config.yaml
n_layer: 14
d_model: 256
n_experts: 80
experts_per_token: 3
d_expert: 48
d_shared_expert: 0
activation: "swiglu"
moe_layers: [1, 2, 3, 4, 5, 6, 7, 8, 9, 10, 11, 12, 13]
router_score: "sigmoid"
normalize_top_k: true
routed_scale: 1.0
balance_loss: 0.012
balance_bias: false
router_logit_norm: 2.0
n_groups: 4
groups_per_token: 1
init_std_router: 0.0127
lr_router: 0.000686
vocab_size: 8192
norm: "rmsnorm"
norm_eps: 1e-06
tie_embeddings: false
optimizer: "adamw"
lr: 0.00156
beta1: 0.9
beta2: 0.99
grad_clip: 1.0
batch_tokens: [65536, 131072, 196608]
seq_len: 256
train_tokens: 527200000
steps: 4209
dataset: "wikipedia_en"
Below are experts of layer 2 (counted from 0) of a mixture-of-experts language model. Rows are named gate (a neuron's input weights, with its number), up (a neuron's input weights, with its number), down (a neuron's output weights, with its number) and show model dimensions 0-255. Each number is 128 + 24 x the weight over its row's rms, rounded and kept within 0 to 255.
Before each expert's rows: a language model's description of what the expert responds to; "mostly gets" lists some tokens that are sent to it at least half of the time. This comes from a sample of Wikipedia text that the model never trained on.

# expert 41
It responds to: Opening quotation marks and parentheses before quoted words or years, as in "mediocre", (2005), plus mid-word pieces and digits.
mostly gets: " Density", " main", " oldest", "Flo", "Nikola", " Website"
gate0 [123 127 124 181 122 128  85 157 114 112 165 107 152 146 113 116 125 139  64 146 148 113 109 109 165 117 113 124 152 163 137 147 102 142 123  90 114 133 178 107 190 138 119 137 138 123 140 137 123 112 150 154 108 103  89 121 174 156 139 142 119 116 141 130 108 110 156 129  93 135 132  83 141 127 157 166 134 132 157 131 136 121 165 142 128 158 145 119  96 138 128 143 124 121 133 112 124 152 121 122 168 158 159 164 129  90 167 100 123 124 125 123 111 170 124 146 106 149 117 128 101 133 134 116 146 142 164  94 134 113 121 145 115 135  86 146 193 129  70 141 148 149 162 155 172 149 105 138 175 172 123 110 163 136  94 160 150  84 112 146 109 137 127 155 132 173 168 110 115  93 107 111 106 136 124 174 106 115 112  82 136 146 153 142 146 131 150 132 146  98 128 139 138 171 132 104 136 105 128 122 106 134 158  94 112 105 144 160 155 132 118  75  99 134 100 126 183 125 127 136 119  56  84 107 139 119 141 132 114 132  79 140 138 111 156 115  86 119 124  92 117 135 115 137 138 125 136 113 128 125  98 173 134  82 122 115]
up0 [134 152 131 138 149 136 147 125 135 115 124 114 101 128 149 114 109 135 105 108  79 142 226 122 127  91 151 106 144 133 178 113 130 122 150  78 140 107 136 158 120 161 117 141  95 164 101  79 134 126 158 135 105 121 126 133 166 105 117 130 151 163 122 159 122 121 116 118 139 147 160 127 118  89 102 149 136 120 103 142 134 152 111 141 120 131 165 149 138 142 138 117 181  69 141  93 113 159  81 147 117 147 131  96 126 101 128 122 151 125 109 143 126 162 149 103 146 103 126 124  93 146 185 131 137  75 153 110 148 118 114 133 102 121 118 106 118 135  79 101  97  91 131 131  85 169 137 134 124 126 125 112  83 120 127 105 139 130 124 114 116 126 118 116 184 115 116 142 116 144  88 121 117 128 120 142 132  98 145 137 113 192 151 142 128 185 169 135 142 175  64 148 120 112 137 143 177 143 146 133 117 126 125 186 136 142 118 119 125  87 129 100 160 122 162 130 156 140 127 166 141 116 154 146 127 131 175  96 155 123 149 106 158 149  98  87 126 123 131 139 109 111 105  99 133 106 153 156 127 149 113 165 116 136 153 140]
down0 [156 158 164 131 116 129 181 148 139  88 138 108 120 145 139  76 169 105 155 206 181 144 146 130 149 132 145 152 154 121 109 124 124 106 117 164 118 127 142 115 120 144 115  98  98 144 110 209 135 149 124 120 126 112 152 123 134 113 161 101 129 134 176 110 101 135 172  57 140 140 117 121 148  71 127  89 152 167  98 147 111 115 142  96 134  99 139 134 125 142 120 120 102 122 128 134 132 111 112 101 121 121 164 112 165 164 122 122 131 127 126 134 130 104 130 187  88  99 117 140  87 110 123 142  77 142 125  54 136 125 112 172 130 132 130  99 142 144 189 116  92 128 102 122 115 137 112 113 123 155 141  94 144 142 120 139 130 126 145 127 108 170 129 150 160 125 129 131 108 111  84 120 124 106 112 133 138 138 126 148 103 113 150 117 130 141 132 141 145 113 136 143 153 136 124  94 185 138 125  90 153 110  72 130 125 127 149  81 155 119 171 112 145 166 107 145 133 123 127 102 123 129 127  90  93 135 113 120 112 122 102 120 177 124 140 134 118 135 114  89 147 124 179 146 111 138 109 122 178 123 122 149 130 104 128 126]

# expert 45
It responds to: Common nouns right after a, the, this or all, such as opportunity, times, companies, officer, result, season.
mostly gets: " Density", " Weight", " temperature", " exception", " voyage", " result"
gate0 [135 114 126 129 165 116 143 128 135 139 136 127 113 134 124 139 138 136 186 151  94 145 128 108 146 105 119 152 136 117 149 155  99 128 156 199 154 157 127 148 122 163 107 136 102 156 163 125 119 100 128 119 118 111 130 140 161  96 109  99 124  96 135 149 117 129 120  95 117 137 143 114 117 145 135 125 137  63 145  87 140 105 157 134 159  85 124 119 115 129 114 137 114 120 115 128 135 106 159 159 134 161 124 169 129 106  96 141 105 137 152 136 141 154 142 121 146 135 116 158  99 151 140  57 120 139 118 159 117 130 111 138 117 100 134 179 158 104  81 174 158 154 104 167 112 105 158 143 129 141  93 104 101 108 202 125 134 150 163 133  97 109 155  99 160 121 143 115 176 116  96 110 147 135 136 149 121 162 121  92 125 126 135 131  73 171 156 138  82 124  97 127 113  98 169 115 142 130 113 143 105 129 137 124 136 101 121 186 130 133 139 128 170 112 143 154 129 111 102 124 180 132 115 104  94 122 135 145 168 181 106 155 151 126 107 107 133 160 113 125 135 167 165  89 133 127 125 144  77 178 133 155 103 101 133 139]
up0 [152 130 125 104 160 124 130 146 139 139 114 178 110 136 120 165 157 137 136 148 102 155 139 112 122 182 115 154 162 176  76  88 173 120 155 141 102 111 179 142 159 138 146  98 104  90  73 157 104 108 139  98 137  99 124 121 102 146 157 140 122 158 162 115 164 104  92 161 124 153 105 142 109 128 125 137 112 128 150  97 156 132 148 128 145 134 114  99 125 159 124  96 137 129 118 165  91 129 113 137 151  81  98 160 155 149  71 165 110 107 142 119 146 127 109 121 115  95  96 140 126 120 132 131 113 116 135 132 132 102  87 148 116 125 120 124 122 171 128 152 135 193  84 101 161 116 126 138 144  83 115 156 137 148 116 125 148 141 150 112  95 129 135 130 111 121 109 132  91 100 132 165 117 138 122 146 147 147 111  83 159  85 125  98  84 165 163 114  94 130 181 162 119 151 108 141 108 143 124 148 125 149 125 158 125 128 141  88  96 118 134 117 153 164 132 151 103 103 176 110 154 180 110 105  99 118 163 139 119 147  93 118 138 150 110 111 100 108 114 153 169 126  92 138 140 120 121 119 132 144 117 137 136 137 157  86]
down0 [101 121 129 137 155 148 149 105 129 144 126 120 151 135 141 147 147  98 134 152 149  95  93 130 116 141 147  83 137 152 139 108 138 147 111 166 134 138 143 144 121 107 136  87 120  97 118 126 133 124 150 148 146 141 112 107 131 126 155 135 104  95 152 104 126 131 156 154 152  85  98 137 114 137  87 157  64 156 100 170 163 139  93 114 140 124 131 130 118 117 137 126 167 154 122 101 115 154 115 117 117 147 131 136 133 136 121 138 137 102 118 108 124 118 114 101 136 116 123 158 140 150 164 115 146 169 133 161 153 208  91 117 120 139  95 134 136 138  98 165 168 121 169  92 148 141 122 124 145 120 163 152 106 162  95 120 134 168 118 131 128 119 133 100 109  76 120 159 166 132 116  79 124 160 114 105  99 176 136  96  85 126 148 172 158 120 150 131 104 119 116 138 173 147 147 128 138 104 105 136 131 151 145 127 134 118 134 132 111 186 126  67 111 129 108 168 113 139 106 110 123 169 124 142 120 152  99  94 123 133 121 177 140 126 107 115  87 161  79 114  73 112 146 154 163 152 132  94 194 106 119  87 100 146 156 150]

# expert 0
It responds to: Prepositions such as of, at, in, on, around, through after a noun or verb, as in Battle of, studied at, Bay of, plus table pipes.
mostly gets: "^{(", " at", "eti", " studied", "Sport"
gate1 [119 143 152 160 141 105 115 113  86 127 126 141 145  95 119 118 126 147 132 112 125 186 124 126 158 111  61 143 138 118 106 116 138 138 160  99 109 136 196 121 128 152 133 161 149 160 119 163  97 129  81 147 122 126 117  98 133 105  92 122 116 126  99 137 111 133 156 170 139 137 135 147 146 101 144 121  99 124 118 105 103 155 119 109 105 103 166  82 144 104 129 161 121 144 148 114 177 105 133 185 158 146 114 136 157 125  82 142 125  84 133 134  85 132 133 186 131 146 133 125 119 177 134 129 114 142 116 127 153  77 115 173 136 113 104 138 139 142 156 111 154  73 165 138 171 119 109 127 110 141 150  77 139 126 125 129 127  86 134 113 151 164 101 124 126 106 156 123 127 150  76  62 123 108 109 140 154 175 139 143 161 144 103  99 109 126 103 133 160 121 141  85 163 166 106 133 123 122 154 122 111  87 111 111 163  90 121 137 130 100 128 132 173 102 111 126 133 148 118 173  96 121 132 109 115 128 111 152 147 133  97 138 135 117  92 120 126  80 151 121 116 144 144 147 144 121 165 146 100 113 117  86 115 110 117 145]
up1 [176 135 131 128 156 132 147 103 147 160 100 126 185 165  96 101 139 140 115 112 117 127 125 122 152 132 142 150 122 144 135 130 100 140 146 148  64 132 185 122 134 179 177 140 173 144 101  99 142 152 123 109 102 151 103 158 126  97 148 137 146 167  95 150 111 107 153 118 138 122 121 168 152 164 122 100 120 148 115 102 108 136 109 121 112 140 145 140  94 113 118  79 145 131 101 119  89 121 108 125 130 142 125 138 101 127 167 142 145 106 128 172 129 129 148 134 129 132 137 126 156 116 122 132 132 145 101 182  91  85 105 192 184 127 157 111 136 176 111  93 105 107 158  98 162  90 141 131 176 131 140 135 154 104 138 107 162 140 133 130 173 194 122 136 124 162 129 139 147  78 144 136  67 100 130 137 154 140 156 132 126 137  98 125 107 128 131 128 157 142  81 127 118 164 109 140 117 140 124 136 146 112 118 148 150 142 137 178 116 141 148 129 126 133 102 176 101 108 103 131 111 128  89 112 148 120 113 124 161 114 129 144 172 134 149 131 157 101 155 119 131 176 147 136 120 141 162 122 123  93 149 149 149 146 153 154]
down1 [ 97  96 128 108 106 126 159 201 151 139 136 145 129 137 133 133  73  92 117 103  72 168 154 144 100 155  96 127 116 163 120 107 124 120 166 105 144  90 145 135 132 112 119 118  97  93 100 147  94 150 100 128 146 123 137 115  99 109 148 167 140 124 162 128 102 123 150 117 129 113 119 147 132  90 119  94 130 164 143 147 150 140  91 136 156 133 113  99 106 139 127 143 109 126 134 126  99 151 111  94 138 132 133 148 175 181  98 149 150 132 159 125  97 132 119 140 180 121 149 116 127 140 110 139 134 139 138 103 148  90 178 145 106 135 164 152 116 124 188 120 133 174 141 136  99 139 132  77 124  79 101 177 144 117  48 119 133 146 162  85  94 107 138 112 121 145 155 135  98 123 122 181 148 118 117 102 101 141 129 110 125 105 151 159 125 143 103 138 141 109 115 112 126 108  95 119 104 164 153 141  86 107 140 141 143 138 178 125 130 111 113 154  82 108 112  79 123 128 143 142 153 124 117  77 103 111 123 120 148 113 116 110 102  78 136 143 133 128 130 155 146 130 125 129 122 106 101 157 109 124 126 122 170 144 154 114]